config = dict(
    num_hidden_layers=11,
    moe_layers=[0, 2, 4, 6, 8, 10],
    router_score='softmax',
    lr_router=0.00104,
    beta2=0.99,
    train_tokens=465600000,
    max_steps=3683,
)
Below are experts of layer 4 (counted from 0) of a mixture-of-experts language model. Rows are named router (the router's row for the expert), gate (a neuron's input weights, with its number), up (a neuron's input weights, with its number) and show model dimensions 128-255. Each number is 500 + 40 x the weight over its row's rms, rounded and kept within 0 to 999. Numbers have three digits each.
Before each expert's rows: "mostly gets" lists some tokens that are sent to it at least half of the time. This comes from a sample of Wikipedia text that the model never trained on.

# expert 9
mostly gets: " (", " Mar", "–", " Cor", "(", " Ju"
router:503450540461548545478483552500463457576517449503582520539464568547455509573397530517498521506553491471468500487467546550489552531540484459460565553517502464431516511450533484509509568495534513525594523525520494525452533466494471543467549494483486556550509471526484506464529501556501531440470427472497461561528453487512477489571481553541486470511462545514530452442517463470509540480524
gate0:446492457455471487492473555530537510441478459476515511559493458473501505503536488484548541561589509459464528516513434548513522522497492519486439525561509506485426446509469496494484479462498408508429477518536517536451479544399502437565536476518480528513457578491443530555473470498448481513512540505446525477408488493485479577530523503463445487411482501498502519533441450524404469640548
up0:487501451550458475489501551505489549467566480520543519518528529452452562480557455461509416508532452508517512470526484610566516497500467514526540516448493477468521483476432462461498526490515498512430583537585493491569515519476542454470448517522525526487499478510582507475508514421471431521549510555497553536542579489516422568549405505495544511466537503574582496604487495537495507532479
gate1:605482459485534522460561509521532537417491525470470446448472487500450496493557532546468485436534474568567406510507465490449464512420444484513434483481486397507483578563482437507497517474582464514435485554442442465575488450422513581442458522488557440445456470405507507531486533523591485454467466434486415460505540415474464508493494502554542459533511486446461489466528445436479479507557
up1:547453543416530534426491511480493462532471536489468576459529574521570564475516481470504445523447469504486537446473510499551493479490471505538526529479466542487535444492457487422536536561531482429459538524555488492503529465519497536521476473550548513499463485523436474527526466539456549601515474616500483528525526493557489506507497508481505475498479473532502481480522462513545474564553

# expert 6
mostly gets: "ated", " team", " football", " built", " win", " national"
router:522466585533539537517488501565544491481505604491481536472522548499609453547470516548541507552507574540479473516454523501502500471463590520544546539534512558532510547428544515451472518453454446549509475487494426480462501465464616523572533505451587528500462479477411496546486515490484528537520536507508550500504451516428487503451471472434493454521542435486462492498550509461486432560474
gate0:492552480543434529458548548455450509459574504511475498481535435477578524483490439472479433467552543547500503521518506470499489558471540540481484535479536453521508575516461493527543568498511493567449474559483411419508578514439520518490463483558504465544504481545472537540493528491444539492517551552567537564467529498498479586543536504459430488508445479533543487517523480551487433534541
up0:533558495521450503456543437438423543489491450544462429489513523432505433489525470453533494456480467554473554518466543455503486475507481430456497534586552577477525476527495490462492539540534524451497490474532517505536451532535548452454448524457480570424435533458524510504515550520486526537497510481556496404563491452449449512499412429434511506577471514449590507596487433446510519485466
gate1:567464485476466501478509478514547562565420494493469445583443490476491546459566440496534590516412507494502432509538485494477508502521498530514471389517544510474443559452416488536458531445535569455486519547501440511501569509512515552533395456506570465445515540480523546504524547575462482478538439481535525467522450453477497507478558476563535488423539592470489565483477521546568447498520
up1:515533568468474542443478518476508563485528497474586572480453520520451564466556504490533499523512501537436517471459424452475518499457469473515494483425453474507451510433429540529459559445517519472490543551485467549536512516445448519552495454567504438547465485527553489492577472470528568537533514565559552555517463495508546504630516494475544511573443565518564534481498447559463460504530

# expert 1
mostly gets: " University", " States", " National", " USA", " York", " School"
router:574527480524526508540602486567540448520449528506452427426450453515475432518449454505508569511504457505461505600411510454527470472506557424568504470463496480490441480490486494466492449510483493467456509485578491553536480456490617508488463567436571491501457542486456550466477499500502497551498518447491408472478474521446510493523509514490519510503483563503504481509415456462457517498507
gate0:464494486542454420447463525445504467491534487515567497477393444508525480503458480552482497409537536502467474499461454459484555494456447513477479507485499443469443422514476536453417536585492439510505540514503521422567530450520513465492492482470458575486550540469460510494486479561536554513503513519527528510517442463471435523536509490513393452465538525513524536524432529533460517565488
up0:544572532542492405490487600476502505492519522514531484516529472437530541486511471546583454434529556504485499464477471478463449528505412546477588565466461552537481452473462481477448597554509441540430554484525535443478518503481555427617488491518453527518523453441458501518484487545522521560492541515513512472461475474529466437476425515465495510531546524545516492507457475516486587432499
gate1:447558482485546544520500483516517453531528487446494500477542499552504453455440485550502516485455410471584550499517528426479553469472481458539538530497494476445431528475468510535432499441487474502555567473543453446472584523565552567516509458527524418445538456484522518510497441504468517480503490540504476563439474511463565439499566536481448473484423545504539472521486593499569473477482
up1:465441556422508542501442521499460451516458503578480502476462529564450550557463556498533474530523488528501494528476488488482429513533499468489507502481522495460512491492455503495537504561417439547507562540506545529397472476525465464499519519512505434501464498417465433453501550520528518508513516490478541545535530484517483475493493517510529543547465466464525541496509469493458493468487

# expert 10
mostly gets: " George", " William", "),", "\",", " France", " River"
router:502469499570485502514579518569508507583483451524431472490482556494495461496497504548534504464490506462507498541533530518536508542477489511466446433499554517512481584503441514511467450485470497481462442518524459504520508591493547494447448532538576614525508579498530473482507480516542483478492551507451485471493464481550473508506478511527533501495517520504566553493435524525552491491471
gate0:521481463546411515497487566495518548548523505487473459498430508448526474418511436466509557481474519534418481473450494487454467506505527456503501460531551571503524442567493521537491531508548508497479500557554471471561472517460555465511436499484542500436455523503530535486522539477434509518513503488529530499468483427508490590596490498573484471514475572522491515539395575491459439553538
up0:481506505517508409495533506541520468461506398509488524589539495530482519519473490441536544489499552463478607510525469502445560474484461515513458522444556456476630560539482488490471490487423592560389516505522494439498573460449481447496470477505509489541484489483521510526443466478508537500596449541522545525496496489466424467505490470478427474465413515532559459547497475447520571474524
gate1:505555552567500519459468561556501502533581482503470386464555522498470522502546506582535397469417608543521424530492526505507489542536571541527483549522453520540545546506465530521571502531539454449607552502467519464475502543503474493449476483582482536514519564505526498530522478471443494511431503459501556488451471495497596461412474473565531539493505543474571504543550518496522389485440
up1:495502568493454487487482534540558517588549551512422508507502559423574417479493446475481499444462501438526472495514531470427465476512475481553488558515466496483407474493472499553496505547531478518538521440457489513464524513527535493538532582497612591522517506525446472539530514557563465506460471414455536558455473465527500464506514479530598516503504509479482481487524515463483502504528

# expert 2
mostly gets: " two", "″", " other", "′", " one", " three"
router:468527527532489451451496505517513505499484501488508457519523542531510476496568456547473447522490491526538475442506480495530508459524487519498556483472451507502551461536487502588532443492543444479493584481521517494479450525512622504544582544520529528454444419500462456542552486458519465560539497557453502507455491482471488461500497508517551494505511405424495517464618555478458557491502
gate0:532521469514540521470436471554483552476540562478399466502487516434537540497517519530560498555528502436384539495524487512443509497501551514490462454538488507472443473476496617520521523495529440523499511559445471466539515525545525502559438538456488443499453458502471489538515586503442501507503555539517517458492439467499456548471514539442439507455490515544460493453502512512501510508512
up0:548474438527492490482419473468548498524488509466439459485491513455481442422486549519501471469450503490514518472484524515507619458455470487462506459463536492475424488537500511436432519520478545518512514475469461456499522457545507478585486532470516529443520553477460500488546501493456534526434505558508437482444447494562502455528482496478498539508574532494496469481481499485445523560557
gate1:456515520479471511469549522604551473486427485560538528552532515549485516445551503479494512509489437439454479536489479525472435546469551421518547503501497485524424521530425562471511466513502502445484467515517500498460465543516517498476497536527519498478532532473477561509513526475545540474510480518492499563456466495497456530493588500471526482487507481481558496509466483563549442589498
up1:474463594527470493493480568507516504532541521519443467431538498528588454466489504468476531496393544486532510423545530438472450532515443490612518525456459576461567464495489483508514503473573505511502547508540477468514411496518561487564523553567428472513454535478454466510434465547521501561483535500514516472541449483544522464436475527475571489437510537489522519529537509451477515507507

# expert 12
mostly gets: " he", " his", " that", " her", " which", " it"
router:521531473518522549471495451466494566499548357467458519515483477521466559498576536524514473479559509501553515486499403469459473494440459527523498402518478539540466488563517536493481524500588555500484574475437555495494507525468403507475474529499474434556479441560560395509477490488523486485459532512501526486417540542484529503501510509466512527479583588485489498496479512516506433548516
gate0:503479484446473525432511466451565510426445494493414463413423474420477507588517515455451480439423487581465495543488452513497530510487460555431553521507556515571510451426448518502481538542479468584552453470496483542501468465445513464513450571508557526460502512439466512531493574560486529514539495504574518410462529412511451487501557567515506517479519543490439531554526474523537513526532
up0:524482541516460455547504510518509510492501564500476505453539453503468498496531502498527450530493508509452487395527493483526598466481477431462571508550548565504512499448486468474475578532560488479500529501519472520486535511527504417500456472530513506517520499429490514571586547569520430444542489506576545533478425469507484464525450450450541492536501435465539570556513534537587457510515
gate1:481506515506479520466565554462476463542510447521508456520551498497521469527557436474489397454494504532450515505379513427499510534522526494553472498462430428484477480537532514493512499466527509527493592543500428549589450578514445508452487567514506500432616475477467462548600551455470523427495510535543462475568536488556495462522548528514528599530537482429548521482470444501496522510565
up1:445492549496524496502446536440498431532498502459515580530548575465466511492510519429566475536466505487436498584496518564508558458475500484497474434446497488515398480527460534471518500434533499566451553465514504516519492488454491510558508542444558476532452507437456436486539450475487505557531536601545500532459541444548559450528494464472558483586537502459530526515516441426458533513565

# expert 3
mostly gets: " but", " when", " and", "\".", " where", "),"
router:555451539447455521452411519441499434582661550484550490467518428547516543465541452503500463511480511540454539534540493533520477491482433489506497517491496523532528469534500546452552480477559509471469464499552487528510466496555403490470508532556583576474522499519543483524504517488532481493489496504510505451436462522470475528445427477458518516516546368424500502537566505537558461521424
gate0:467487488582454422414484472458523506459439507486477459526443488422543540537509410508482478493511518531446563522486511565473567434484457424476491480562560516510504525534471534416504468506558519457568534531506408484544532518502537524520435553507516558559451601522440482529594477532444579500534500520588478501545460537512502477529461519474444481483494529509475506545470480494454518599481
up0:464501459530520483519531495527559498426490480499486550546557493552555520481505476457583395515546473494473557494549535523541531504519462482446561423478470566477580472600518534471426590514545483504544546459524522457447514505461535466449505544557443466493470509498502498529522458485467553558496517557511518514456481556468574428571437488498542474509460491504509410529539468481527517526538
gate1:504389521499512436510617481525491566517495450468512501557489505550493457490500563555484446481516492499500432509430567562537585533499542482452490520475517437488487480506475522527430533482488490484511525575497450497479530513502524462470376463508437493510544535456520518577445622495415541481502465424598537491552464471472493446588493467512487509519475438508592552469485491505536479526490
up1:506520506483591459467515502474468443549493536481534534445508384489540498492476468466532511530543524423510470473513507459486485495455446360522526486522535442494401497521450484488564506510504457590457542449514567474496535512522589456515509486498528557523527520529502521489451473571536554513485463534532537500478456428523554428510504489569526494489579546530462510476546515413448591531484

# expert 11
mostly gets: " Votes", "PL", "|---|", " social", " Candidate", " Yes"
router:462496559488561516466520526486439494555510470526511490510523543532520462486491580539444472545474505516498539587486465490498507488556495546444505514496564498503506497539570538477435626494498521452442514513549540429426531514494511543462467477515485463541622485472494511493589544499550545496509536503536481547531603526471491504576474511506473497491468459510479487500483418498458559480512
gate0:506521472534503496481486479463500460533551504492505462466521496440459492533424519515487482471469421474476487522552440445543508530508490424464424428522607477526488461470504484530562462543485481623564454551447504526471537535520527472415497566522478450426411498471482467463453552547498514537498566573558584505448528519551500483530492531506515464466484488519476486453525487474429480463479
up0:526491513529443505553442455432521552495497450484475510465489483427425492429537535467535420445453435507538549523518546511518569428564427497488511470477480537483551503557505434441500487510515552520489601468505530538432562495484587427480491544484545475491480503518464517530467506535419456575544470527556476460468517489517508498531490451561495557445471541488572502628544456492512474477444
gate1:478493475519517595510560487491520540481511506461487473420491457452537502514520494494481530582485486505440492535485547435428482531462539525516537449443437471458509567501440507471446487464537465447485497512522496479552489489440526510459505498510502495500497507504452502574536577481503588441457543437493550487523476473517529473525530517463509594468451556453532470491463484554497473506511
up1:440502567518506450448578519563522438495528524478418544521535493562578510428491520517537499511465510505476492514485549458427499471448476362560555482442476472526540501508445516498499477483499490592514562496546571474478565443521558419537518577503514462485480502403563480509476565516515544554585528508504471491529512537477435460554489461446470489564433559517522500477476431510399549455496

# expert 0
mostly gets: "ah", "ü", "á", "ku", "í", "han"
router:464483492560507506558550496539532498573428426523434494498536559468538502480413487523538473474499465508548466552498513480511478527496475507502442499482506504504507549490452413477500581432434521492524459536499474516503458583482533496479474471514576513538541527508539475505468516558479447579454516506486454508560494461570497526497560544555516494484471508516512582489477495481511566458595
gate0:458480438482527479427499543483585446458489492504476488507572451511516548555477450466505491505496461494456552513509463562474539485528503544446558564563542383528535496533539539499501530410403511488487538572536422492498492452477502463508482444512504552516521526521480486468429529597441472489451494559539517468485475473588550492536493463482458546520462481543491501474497493455527480532562
up0:466489523494463524573467480605504477449482489508499546535390489404531523496542546527528470486409510504504488488498448491560557409510489517492535498470432483585496513480515486621423506520547507527516585518531550545492457528552504455531422488541523514448480476465451522544529427470569452425483466513453515536465463480489541473465482483475517534528462501496507519522520555539412508559473
gate1:449541510502518514492524518481549497541521471500526415511484498464545550494520506503469491493487516536496478501459468505438464515458465459562514535511496526429426550524487486547481505517576519465493477530473540443526437480478486447582435425580526502481542422488482482530477513503459526533445531484454487495501496549505543458483515536444479499464556484506557518441459516493524459509456
up1:513510489509399415483459498522527476494482474580505519480569473486499485529495481518560476584536521482467486554484494475519495452474508445577467494489479531485522517541502492462543485562538425472519539541485591502501454474473508461492492505457474485470471460436534481484522474479485536507486541524410465565507507511534502526457402476519512497558504528458501508546514480504465531475509

# expert 13
mostly gets: " Ko", " Ro", " Lo", " Har", " Ka", " Grand"
router:484471534434486529503488596522464538465457405517452540506479521492513422504468488474452526480417497466517505491480516491536527573526536464456408459434591489437475536521452464509453531456508615510455529544576471421530558449464534534470530391500551484565460504478488540470524488504520471492535494486461433497548540511445527524560501528583534529521521500527567555465512460433499563470492
gate0:443494497489458554531501502544546514467563547507435490513518448504503569503505512508528492476497563552442515506517482419562450469412498536435458538493472444565474486435459488542577499507593534522535522422613487481481457441505529507574527525504517449478481428457506503467541489510492470491491528506568481488513422420474458548609530539437442466410473456476508449544520467444533458467538
up0:444480464502432561554561488480488472492505517505496504522538511466486518421472542457498489427540528516497524467530498517536482450498521567520470543457471480494483497497526430554482473519473528500526543451572482431420502495459464470527456487540557514478444495556501558469541462592510513527481475518496476523504463501452531475522435512517473454442559453537516484581518472453484470518492
gate1:477513505528507518495588514515536470529492495543468468480501610574499486535517550507548578447393575470568444469490512430508461573482523472551488469496467527470469518468463504477455480495515548391502479524520458442542494491556521530468458471503556544496493459501489539503488528551487467503560496509579540532515507499559507445500480500533514493515429517520552574473477522481488502498449
up1:523482546505460492493509465450517471513445512444453545444505501539466523461456491481581589499518429521493499495383559503445529481493554494472505507465492479504576442499371540501523431505525490561499545497590539547456474471466528480557439501443480440496470495477452458480531489472494558462500475577583464510529528490470562405504550492497532473529555544569457497540529488514444551559544

# expert 4
mostly gets: " \"", "/", " her", " $", " −", " me"
router:548404498481507502495509573505478574517524472461530532499501510522491484430513561457474430522554498534507479483491483530526446516538469581431534502526482479494528530478525476554519607507570522495505545455588476498452443472480499532510578439437459423495517409479481435500472482472553541447528511514519459622608508543526516443543451414514521472523479395488594537476579449525523526449491
gate0:506553480498470505494559445417517512502498476447472450556505495528464573527511503517536548569495533549399476513525450546491484436544498556492493532549372506556551504549478455573511476559457416528511423502505543525524555526525446466540433549475483445462465490467473511463479497508444496601470526445489558506502516435455405553518464535519439554468542570539483522512531531527509542553456
up0:553488484564451512412506539507490482471527480471493491487552433508473454465567437481485484502513476528561467552507502578568468478464480509494449408431513462509494481515506477420496550525567592489453583462525452514486426484478569496571606504474461548509501486550477452580454502508491469489534515548473504511461475471528534504502476486451524451468468458514555441519479548510458473448575
gate1:590476538518533585542551476462487511511491486503526485490549529564502503437502475463446524478544478476451479542514517487527447447469515475490446528461462479524551505577505519500517579596525477445416501471526480527491460583561527499494462469497550487566512485441507483583510551500449494493514488452544519514513506534506472510481627601517543525481421500449578564465501536519520457502454
up1:528475529494460502499496512451491508501501472557472452483468533538474450539512482523455525541491446467489477487501509510490481480463547492503499450452482436467499480523398519490488523526528470489466490501523535553543465477587549452536562526478535465520451546434491449454545501456465505578541527473489505459491486434554550525593558460485567565486470455453492474473504554479530505437552

# expert 15
mostly gets: ").", "\".", " ==", " ===", " France", " June"
router:520489479467581402465451532485499459506453539532516522535512464543536512543473474490493442487485485496495540487462522549517552530563460483453532539536487455517517395495505544557459564539516541513493457552472522492473522527467522496490497507516538578484544492523507531522500517490525469532563526508542485527453496486511410499518505582531485469490477490533412516550507542454517505465448
gate0:470548461459440475456441490512575525533535514504468515498432563444474547505566490514522444502453504520488558541557474474546549511485506514478531483477557589514492472455453445470494454490514476482460508507495535529426481514468478446493490479529507443443466532489536547476464540536474502533453505576566454497465504524528505508539537459507438537500517630527483490517373421535414390483486
up0:536581482517440500508485526429568542429508565518531504548499579498433522533553468481567464516514477550483502518510484503530466506473515384472532499440516505534492493566558508501529465467506545547495566516589483549510511488548488429539511515512499433524499555422537610482488519463486460494464508511529432489495574446473503457548524516482520509478575519510551480583528454501477474573454
gate1:479542496542480575539537484544503499517509452430457515472464503548548527534510590478578535481459484542527472532480452477538525532456578498473564515493511508456485523515458596515477409471490521482514525507502541428493479470508563509462464523522575478469508487459481540482456571536485448502470456452418616456454461483459549459476590553587516506516503553536519490445422518509502435522493
up1:439507500491547530443474496514467483517473449596471529450420490469475482493503491403588496471510423518428519465462445472464506480465491458552490406487548512455515491528446537479479475485500464539454524500574455508509543518510514503508452514487528469520511430431498479474495502495485530495483524526520503550498463489536521510586508458588535456412519495560539466527520506502496456505634

# expert 14
mostly gets: " World", "oc", "mb", " Art", " Game", "mp"
router:426482443547494552525548453492512489556416488513553487479416447414539502500499512505477537539515509496543457481541498472498507434504444485525510475527507522456480581459463453494439477516426439509485537442432465572476500497483490528456546590548495519537531454512457499503531439571497543473495490479387497525477486505485527522542452567499462493441476595575520445497381577548500470422523
gate0:528449513518448511476520475542530535457551542488448451487414495513529528464493517488532548449514511542438494513501565524471540507474465442538497547550568504478457506470537513476491428465446435429485472504500518434496473452495423560500473549510480476542516492460523531535519525484498565519476523499530442475537446573421426503561524562419442383460490520522481450505449559430464481544483
up0:479567441570526466522486490504478492542539484482555514499483529510464500477470459523530427512474466529497462499496534542526529526440431445488468474467442513550563504487480509484420596577569448609484530439540498574486468510492432400480520519493496495402513499501571519527438373485532451530476526514548480509471515452529514485429450549482565565461498499509549563485540443487490539558391
gate1:502560463486479562519511489466529522511549476538511514530441463505520539446552476596458455424572505522459510485477468515488490560464499416465565482504546538457462506495475494494452556456538519500597554523507526478470508515538507580532468445537563469522487542488489489499511536464465487510540562440502521413489442564424500504505480456526494500514499489505550560505493559524509410420530
up1:524510495586530543449541485534453448590541497556500504409483453528469572504515493503492532479456522512506529496494445540526512507443447473503506484563525579466536490501514504470514483505501451542375476513428493539417463508531537484446541498514539524493446504446445422490546489500539555540537495539469520525424502497462486438476469513447517438490428483465563494532531498524459478527463

# expert 5
mostly gets: " was", " were", " have", " had", " has", " been"
router:565516513566506478473448461528523534489561554430467447527555514503572565540499515526512504536527508476473520504513566515485479524508524542499523489475446521527550397537450542500521454515536478553532466495515551485519449525560502499512506527451542441515482493510449525473516530535413497513468518503496526451419560556441496520497494499457529456485534470512468526562563568563573456495432
gate0:505509499541500495520523494451564505542583551588473455495452465545487502436497499450520534534511510516525503493511467529490551488502516505449485525526511548517485531506569528500504614446506509495512482532499479452446472560548585463535492557488477510460477512450499537521558559438464570516448529506532490519469436564444586587448517419480488536565501509521503461504512497397459447477535
up0:491528462503508414536506520476540478486538525489514461451520490517504486471548553446525447482501483533379455475566495648484468500466505480504531454532417509464555496530581492487462452522546516550491473510547484532496516464515557499559523570471486477509550495462510516522507529438560555488399482527467530512447480495507530490463447485419571506554473443461542471514603476569543504514463
gate1:426493516436470497537551527446572481454426517468543551478481519479492482491508477542510473528518481491489448498453492458537544469540522577496505481483450494571480517540433477552516498520498554450537497552479525517504472426482523561490475460481560527522452523595548544473546494541483446495573494508511437513483442511496522468491530443543485427490553419502576475524521490503488420571526
up1:498485579556505483497491571465466551495524490543447540489466468468475454603471506508490536422497525478511511542526545460441453452424509526525526525448517539447550447557482527464492483541546470555450463616536561447488480430461594540478567469513452464572497509489476514467540468523454469512494520574546465560433557486455514452512531500523546472517425463447540497550521481480467568543515

# expert 8
mostly gets: "′", ":", "):", " ===", " •", "---|---|---|---|"
router:454492497466521470488482486486536525404477511508571426491424473522447481510475514472542500457486511467568488490407519480558453512485532394478419486488502521449453495467494427475470492512464513489554473462552513502475556470539490469489458469496415473504473627463533471461480435489548536493507498513536397554573419486512483450565458490449471501593522455580501459464492503448520524504433
gate0:517513550561428513537442529474583553465495462457503514540472541477517482534504506506510478498561474449484488485575463466477509466502483504412520512569500496460521507437506431530443500475504497570475503542466521526518553509550502536463483576570505439499496473460478456504548539535456436524450494540479509455525492454564476547566503527513469488457464554505547543506506419501519508489469
up0:526550491603421544517471579474503503447534492445522578537487501462486487521518513487538513544495464431445498467543507493443509471501531489449558537503474538482501533452467464460461486489543448482467557617509510518535488437567536454510528542541483481525494479482487483561586468476436420529483494505476493459542541509518503527552484507502542553450466518506537469582521471460533503508485
gate1:523493477424474521479495539516474445498574535565422493515482463463575518524492521458485456464497493475427565535527537596466471522510522439571547479485494504487505561533428523443503522546498461425528498542498528446492571509461515514400485560564521542451514517575485549547527549518486552477523436507505494423505485531466480525441489454506533545448553484481553528522514561468473487551437
up1:510439480413494516551508501446464558545469512566486563504510456412557508548471579501492528549524451513442499459514432486505524462520492419569426523447474547515439481523469503453508490521497496548445490464495493519537552491512533506500501500555511475510425445521495522463436537495407491517565503473489438479471517505498520540498525471487532557522481519484489494422516421437479503545559

# expert 7
mostly gets: " into", " from", " including", " name", " through", " between"
router:502454530500437562480448482554544540519555589439491614559463510529530527536520545446495495540513498509538517465492446510488504457525528473509493531530568532449533496520505511516495440569503538542575518532429465438498489419488389553563524482537439459525433472516482448530510509543455551410525501554536486463492400521514528466494457513459481472545539510497555468505553492473481443575498
gate0:457568495477449528517535477508544460472466468524491442518421425502526459497502461535490515475478517497514475583539508481493489497443552493429417424542482487506465513514471467475504480475553522517551463528457417461501481501467548442449488572426503522503528568524486540531517566505537465511519501515540554452481427428517574485467540506483464548460434564474505497484465506524546446505503
up0:467527503532497431471507533425487599483543526524553545479488467479484562533509461493630466460566493575543539457528517552467486519512562459537501506475499425530489442481547480450500553417511472538484455572514511528503514537432474513537500432570496477521531449484481535533450460509487489508488446568536558516481503541504429560525391458500512517450545475533496514502525521456511520542508
gate1:551509456493486483505549515581439464462573505471519518527476516502469552514429517437502449481513537371430450517499493453546473397507484410501512524538489537513461535486485539524450407456496467480516484561551497485466542493507550554510471497481557553441555488487547543563501463530469512418548512496519480426436501558465502489532556515484524502524520489583538530449481509577589442541399
up1:491471464564472528484504584516482503534554523532537493435510528454484472526506517450556531463484498442475463500464415501492465455419532468490511485481485466577544433530468526536468496562491564517525498585614525529550542475486541468485489530486543527454433508509537550508540471501467524515492513500590555451515500472478524460526502519509518582590472490539374533502551478548492524523552